python train.py --n_layer=14 --d_model=128 --n_experts=80 --experts_per_token=3 --d_expert=64 --d_shared_expert=0 --activation="quick_gelu" --moe_layers=[2, 3, 4, 5, 6, 7, 8, 9, 10, 11, 12, 13] --router_score="softmax" --normalize_top_k=true --routed_scale=1.5 --balance_loss=0.0142 --balance_bias=false --router_z_loss=0.001 --router_bias=true --init_std_router=0.00691 --lr_router=0.00136 --n_head=2 --n_kv_head=2 --head_dim=64 --vocab_size=10764 --norm="rmsnorm" --norm_place="pre" --norm_eps=1e-06 --positions="rope" --rope_base=10000.0 --rope_fraction=1.0 --qk_norm=false --attn_scale=0.125 --tie_embeddings=false --parallel_block=false --init="trunc" --init_std_qkv=0.027 --init_std_o=0.027 --init_std_up=0.027 --init_std_down=0.0 --optimizer="soap_variant" --lr=0.00592 --beta1=0.95 --beta2=0.98 --weight_decay=0.026 --lr_head=0.0113 --grad_clip=2.0 --warmup_steps=200 --schedule="cos" --final_lr_fraction=0.1 --batch_tokens=131072 --seq_len=1024 --doc_mask=true --train_tokens=776300000 --steps=5923 --dataset="wikipedia_en"
Below are experts of layer 4 (counted from 0) of a mixture-of-experts language model. Rows are named router (the router's row for the expert) and show model dimensions 0-127. Each number is 128 + 32 x the weight over its row's rms, rounded and kept within 0 to 255.
After each expert's rows: a language model's description of what the expert responds to. This comes from a sample of Wikipedia text that the model never trained on.

# expert 15
router [121 113 124 211  85 165 164 143 142 111  86 165 121 121 102 185 141  45 118 124 146 133  92 131 103  98 195 200 207 113 157 131  68 129 144  95 140 166 119 154 116 116 127 154 134 123 126 133 124  96 122 105 147 111 145 151 152  92 134 145 148 144  99 161  94 154 106  85 162 139 187 111 118  62  99 153 117 106 135 106 102 166 142 173 148 154 133 193 169 129 139 106  87 112 184 155 158  95 119  93 157  87  85  61 118  97 121 116 157 102 134  85 177 156  52 109 100 127 128  91  92 102 180 139 142 121 147 116]
Description: Conjunctions and number separators. Connectors like and, &, or and dashes, plus decimal points, pipes and spaces between numbers in tables, as in 12 & 13, 96.3%.

# expert 48
router [113 129 117 124  64 112 126 141 142 117 124 122 132 205 136 130 153 113 150 116 156 125 132 155 118 113 138  96 115 109 158 136 133 143 168 106 106 159 158 141 124 203 148 166 123 119 131 132 130 139 119 161 148  98 152 133 136 105 171 192 130 126  23 177 136 132  97 122 147 128 187 115 109 100 127 133  79 160 120 127 111 138 154 164 138 184  76 202 136  17 148  74 137 123  78 154 129 100 175  98 146  55 108 110 114  92  52  79 156 129  97 115 171 135  63 103 124 133 144 108 103 139 156 127  93 187 147 119]
Description: Spaces in tables and lists. Space tokens after a pipe, slash or dash in tables, sports results and lists, before numbers like 6–1, 9.00.

# expert 62
router [126 125 152 133 135  93 202  92 205 101 100  73 159 125 169 170 119 182 131 156 107 138  98 101 124  73 169  99 149 118 147 147 108 159  69 111 157 122 162 159  33 135 121 156  91 164 152 135 152 165 131 152 129 115 155 192 162 104 111 144 162  88  28 138 139 163 123 104 124 144 140 123 103  62 121 144 169  79 147  83 151 161 203 142 146 149 111 128 129 147 138 114 120 144 187 154 140 149 106 113 132 121 106 130 106 128  84 103 129 106  84 103 119 169 120 115  72 141 155 125 109 120 124 145  55 123 114 180]
Description: Adjective and adverb suffixes. Word-final derivational suffixes such as -ive, -ative, -ical and -ically completing adjectives or adverbs, as in objective, collaborative and audio.

# expert 58
router [144 150 134 159  90  60 148 147 153 120  93 120 129 160 119 191 126 129 124 120 187 124 113 113 123  68 201 199 174  92 153 149 128 121 136 103 180 139 156 116 129 155 121 127 136 180 115 126 108 117 107 145 112 102 136 135 146  93 130 154 135  88  79 136 133 156 104  86 154 134 134  90 104  46 133 117  96 130 153 125 137 235 121 134 149 174 149 160 116 106 137  97 109 129 202 117 143 105  97 109 140 105  85 151 124 133  45 120 146  93 139  76 160 173  52 111  84 124 103  60 125 113 163 151 110 173 163 146]
Description: Conjunctions and relatives. Joining words linking clauses or phrases, mostly and, plus that, which, or, but, who, where, than.

# expert 25
router [116 125  74 153 170 122 131 121 108 115 120 148 176 157 146 121 176 157 177 110 126 121 133 133  92 112 113 176 113  89 118 156 139 148 100 114 183 144 162  90 100  93 157 189 135 182  56 132 125 208 113  82 147 119 174 169 155 104 128 137 161 145  64 118 161 135  95  70 127 147  99 113 100 112 178 130  70 171 132  95 105 136 154 157 156 129 115 193 123 104 144  96 102 122  89 188 178  66 117 162 134 141 123 158  99 123 112 146 142  67 102  90 132 171 126  91 133 121 125  87  84 127 145 163 126 177 211 115]
Description: Leading digits 1, 2. The digits 1 and 2 opening numbers like years, ISBN parts and list numbers, plus some adjectives like deep, dark, open.

# expert 17
router [113 168 120 160 107 217 117  96 133 110 119  99 134 155 153 178 179 198 125 115 143  48 119  97  99 166 171  75 105 118 106 191 148 176 139 121 164 149 152  72  60 154 145 154 106 144 114 134 152  90 130 129 141  83 174 141 170  97 115 150 147 168 116 126 117 150 120 126 121 140 110 108 103 118 145 115  93 184 170 116 131 116 134 141 148 121 121 123 102 143 146 115  96 134 194 157 137  53  90 103 130  94 115 100  96  60 103 119 125 111 117 162 136 174 112 116  52 122 160 130  78 150 126 157 163 200 185 134]
Description: Measurement digits. Inner digits of coordinates, elevations, IDs, chess moves and table figures, e.g. 42°50′55″, 67 m, h5.

# expert 30
router [124 143 119 138 137 146 121 156 132  87 110  97 156 146 170 146 176 126 124 138  84 110  84 122  86 159 144 123 157 110 194 158  89 130  56 135 169 161 124 147  84 120 119 192 152 123 148 141 153  84 127  92 166 128 175 161 162  90 133 147 138 129  42 124 151 138 129  54 105 120 114 124 134  74 112 128 165 150 118 109  44 166 146 171 129 141 138 136 153  98 127  93 115  90 111 167 165 109 130 107 111 136 190  21 101  67  88  87 151 123  86 158 158 142 118 110 144 147 141 110 121 127 170 104  87 132 130  52]
Description: Possessives and determiners. Possessive apostrophes and 's after names or plurals like Hilltop Hoods' and Women's, plus his, her, its, and a.

# expert 31
router [125 153  42 156 146 158 156 125 151  68  83 145 136 153 147 167 162  70 165 106 126 141 125 138  85 140 183 127 187 103 143 140 124 170 103 110 154 198 151 154 119 124 166 125 116 156 102 104 118 140 133 167 149 124 159 187 133 125 136 125 128 133 114 119 109 135  81 121 149 165 171 118  90 123 189 154 156 191 142 100  82 152 109 139 127 142 121 171 124  38 174 135 121  92 128 146 142  68 111  40 130 133  48 113 117 136 124  95 202  65  90  73 156 159 122 115 131  99 139 162 105 119 135 136 139 134 141 156]
Description: Periods and sentence ends. Sentence-final periods, often followed by line breaks or quotes, and periods after initials or abbreviations, as in Samuel G. or N.Y.

# expert 60
router [130 128 144 132 156 108 150  79 128 108 126 122 154 228 158 113 158 108 145 100 146 131 111  94 124  78 136 171 134 101 116 149 129 129 148 121 130 201 137 132 121 174 135 167 137 126 128 110 111 100 114 130 156 139 144 162 142  93 192 196 140 154  56  96 168 139 112 125 154 131 158 134  69 112 129 134  86 130 116 131  71 160 148 151 183 135  88 179 152  74 177  95 113  85  82 147 138  52 214 137 159  65 105 103 104 129 141 119 163  92 133 133 236 148 102  84 113 126 133 102 127 154 127 150 103 130 144 131]
Description: Spaces before numbers in prose. Space tokens before numbers, often years or census figures, after words like and, to, were, in: 1999, 744.

# expert 61
router [114 119  87 137 101 161  90 151 101 105  94  88 155 165 144 106 154 116 152  71 161 101 114 140 146 174 134 203 150 100 112 133 105 177 132  90  97  54 146  66 138 117 155 125 168 171  14 126  91 197 127 111 149 109  96 148 119 122 121 127 155  86  92 192 146 117 145 109 162 152 137  59  86 116 154 185 144 129  96 106 126 140 122 164 180 148 103 140 105 149 144  98  76  75  91 144 131 124 155 165 158  85 173 108 120 132 115 145 162 118 123 124 132 113 130 116 145 131 136 101 102 161 141 117  82 164 152  49]
Description: Word-start consonant pieces. Initial consonant pieces of words split by the tokenizer, often after a hyphen, parenthesis or un-, like st-egosaurus, r-ink, pl-anned.

# expert 54
router [124 175  80 199  86 105 105 104 160 116  82 120 132 143  90 126 114 160 156  89 155  76 113 122 152 140 163  65 142 106 120 156  90 194 117  70 141 113 135  86  70 125 133 118  51  99 103 171 150 193 122  82 143 131 145 128 131 128 157 131 132 118 101 141 108 140 120 106 110 168  99  76 104 112 123 161  73 112  81  95 114 113 145 163 134 136  78 146 167 167 177 117 119  99 110 156 152 130 122  46 160  99 101 102 105  48 130 146 134 130 146 150 137 147 134 110 144 106 201 104 113 172 196 152  72 109 130 107]
Description: Initial word pieces. Opening pieces of words, often c, C, cl, con, sc, ec, Pat, imp, com, as in exec, Indecent, Patras.

# expert 22
router [115 165  74 135  77  63 125 138 175 104  63 127 152 152 122 131 139 162 148 128 146 137 162 126 103  73 197 182 118 137 187 160 153 129  94  83 119 112 135 138  86  94 155 122 109 178 128  91 167  90 105 120 132 105 157 116 159 111 151 159  96  61 107 114 118 112 219  71 112 158 119 119  70 158 133 110 105  70 138 120 157 136 171 173 146 151  75 209 125 141 141 121 133 108 137 134 136 136 189 102 167 111 135 118 133  82 122  89 132 123 114 106 116 130 136 117 110  92 121  86 123 213 101 182 146 171 117 145]
Description: Vowel-consonant word pieces. Short word-internal pieces like im, ag, og, ob, ib in words and foreign names, such as ch-im-ney, m-ob-ilized, Mar-ib-or.

# expert 49
router [102  97 140 156 162 170 156 125 163 103 102 126 146 188 167 136 135 146 141 107 159 100 157 127 128 135 141 106 210  86 138 175  69 124 170 128 151  71 169  86  85  91 143 151  93 183  71 121 136 176 122 113 157 117 147 134 148 110 146 123 143 163 122 135 156 189 139 112 141 155  89 118 108 109 222 139  61 103 155  86  80 139 136 137 170 183  87 180 142 114 146  92 114 121  92 174 166  93 159  46 150  89 137 112 119 137 114  92 150 103 121 118 123 156 112 103 112  99 137  88  81 132 134 138  50 126 129 116]
Description: Inner year digits. Third and fourth digits of years after 18 or 20 in dates and tables, such as 2023, 2019, 1883.

# expert 37
router [ 86 100  74 126  71 125 173 108 124 121 113  99 149 126  99 140 149  82 147 112 174 146 136 133 124 137 135 165 201  69 145 153  97 124 101 103 154 145 128 206 117  86 165 142  88 106 132 119 144 115 105  83 154 105 155 179 157 102 143 135 132 131 109 106  66 144 166 103 158 144  76 147 113 110 143 125  72 180 151 132  45 178 149 162 145 146 132 154 102 109 158  89  95 134 199 150 145  91 162 139 144 127 105  89 112 150  91  87 118  59  68 169 158 152  41  97 120 125 137  81 108 111 152 152 153 153 122 158]
Description: Dashes and table pipes. Table-cell pipes between numbers and en dashes joining title parts, like Bronze medal – third place, plus married and together.

# expert 35
router [128 124 116 165 117 159 129 118 106 136 137 126 123 156 178 145 160 107 189  45 194 116 136  96 159 215 177  88  92 135 114 141 172  93  68 114 149 101 136 154 145 141 163 127 113 102 106 107 124 107  80 120 133 130 132 134 147 111 131 187 166  92 105 146 128 145 154 117 154 136 142 101  85  82 110 151 147 199 145 136 104 138 116 142 125 130 104 113 152  92 161  70 132 139 205 163 146 101 218 149 136 116 119  99 145  93 105  78  88 125  46 123 166 147 106 108 104 113 150 187  99 119 155 130 155 208 116 107]
Description: Mid-word suffix pieces. Word-ending pieces like -ing, -ed, -et, -ises completing a split verb or noun, e.g. rely, explained, exiled, plus table separator rows.

# expert 40
router [ 93 130 114 150 188  70 130 135 166 128 104 103 160 129 133 157 151 139 192 145 161  95 116 129 138  98 113 179 243 118 166 149 113 131 109 114 116 114 137  57 130 165 149 164 153 106 132 132 134  82 118 199 171 112 163 186 154 105 118 180 143 165 108 111 191 164 142 107 114 138 110 119 133 132 151 133 143 201 126 149  60 142 155 149 150 137 116 163 130  68 134  88 124  86 119 142 147 106 201  47 162 138  98 125 115  85  81 132 139 103 125 137 141 128  71 125 123  89 134  73 111 118 141 135 141 140 182 116]
Description: Opening brackets, punctuation. Opening parentheses before unit conversions, citations or glosses, plus line breaks, semicolons, sub/superscript markers and coordinate symbols like °N.

# expert 55
router [105 124  87 107 109 150 173 144 117 107  82 158 207 133 125 186 153 122 155 103 205 118 106 126 132 117 108 121 228  86 225 144 115 147 182  97 128 161 110 185 138 103 137 138 156 140 111 121 192 133 106 169 140 126 183 164 169 116 172 163 135 165 141 140 146 159 179 106 158 145 130 112 120 121 158 122 104 158 129 100 115 179 148 147 136 149 131 118  18  61 142  99 129 145 146 152 139  60 172 122 148 122 134 106 118 136  92 100 148 103 113  96 106 122  92 107 123 133 134  92 105 121 131 131 163 138 183 127]
Description: Table cell separators. Pipes and semicolons separating cells in stats tables and semicolon-delimited data, such as Serie A; 14 or 2 | 6.

# expert 1
router [ 70 125 106 131  76 141 142 156 141 116 117 143 146 136 117 126 125 103 172  92 148 145 107 152  97 160 181 107 115 110 104 156 135 126 171  96 102  89 130 100 179 127 168 133 163  87  41 102 149 178  99 152 178 111 140 102 123 100 168 139 161 181 123 228  86 132 111 148 115 116 133  75 101 139 152 182  97 150  83 139  61 120 109 157 143 162 111 170 153 145 138 124  87 120  76 135 163 101 125 104 177 119 126  42 132 147 133 148 160 109 128  88 119 160 111  62  89 148 178 128  46 138 142 158 159 139 113 141]
Description: Mid-word consonant fragments. Short fragments inside words, names and numbers after a capital or digit, such as F-t Knox, b-apt-ismal, 2-0-06.

# expert 47
router [137 109 133 136  91 204 194  79 120  99 102  85 161 110 124 100 132 140 186 110 117 105 112  85 136 138 147 126 172 122 130 140 118 127 148 120 162 195 155 170 123 153 221 127 104 170 106  97  87 168 105  94 150 120 147 177 133 102 147  98 151  97 149 169 189 151 144 108 156 126  94 103 125  82 229 132  83 149 120  79 119 141 180 114 174 123 133 173  88  54 139 113 124  96 164 148 184 141 153 177 137 144 125 100 130 176 148 101 115 111 112  92 191 121 139 103 168 160 157 127 103 151 125 151 100 127 114 124]
Description: Mid-word y-endings and 1s. Word pieces ending in y or le inside names and words, e.g. Goodyear, idyllic, plus digit 1 starting years or table numbers.

# expert 29
router [106  97 143 123 138 116 156 119 127 113 116 122 145 137 131 140 166 158 160 114 162 118  53 111 110 132 119 156 153 114 109 135  29 145 107 155 185 118 164  81 136 173 134 142  94 131 117 119 129 148 119  70 144 146 138 103 159 101 205 167 121 160  78 156 139 122 149 102 108 146 111 116 129 131  95 161  99  85 107  82 125 201 134 111 144 152 109 112  89 116 166  71 109  76 169 118 143  80 143 121 156 142 161 169 121 167 123  92 115 103  57 111 109 153  68  88  82 123 159  25 102 170 131 143  90 169 192 137]
Description: Pronouns and articles. Subject pronouns and articles in running prose, e.g. a, he, it, she, they, often after that, what or is.

# expert 52
router [104 133 113 138 209  74 132 134 161 114 121 139 148 206 179 144 146  87 154 130 152 100  82 126 120 145 126 191 145 105 186 157 160 125 119 117 154 143 128 151 117 191 122 153 120 158 125 108 146 165 135 105 141  93 134 154 157 104 145 135 147 127 146 124 146 200 141  94 115 129 101 149 115 129  84 112 132 198 168 109 146 150 120 121 158 165 111 194 121  91 141 145 122 138 105 185 167  65  85  54 159  73 149 125 105 128  51 141 227  98 122 103 152 170 144 104 144 118 137  62 118 160 132 154 137 100 159 155]
Description: Month names in dates. Month names in dates, especially after in or a day number, such as September 2002, 8 September, plus spaces before years.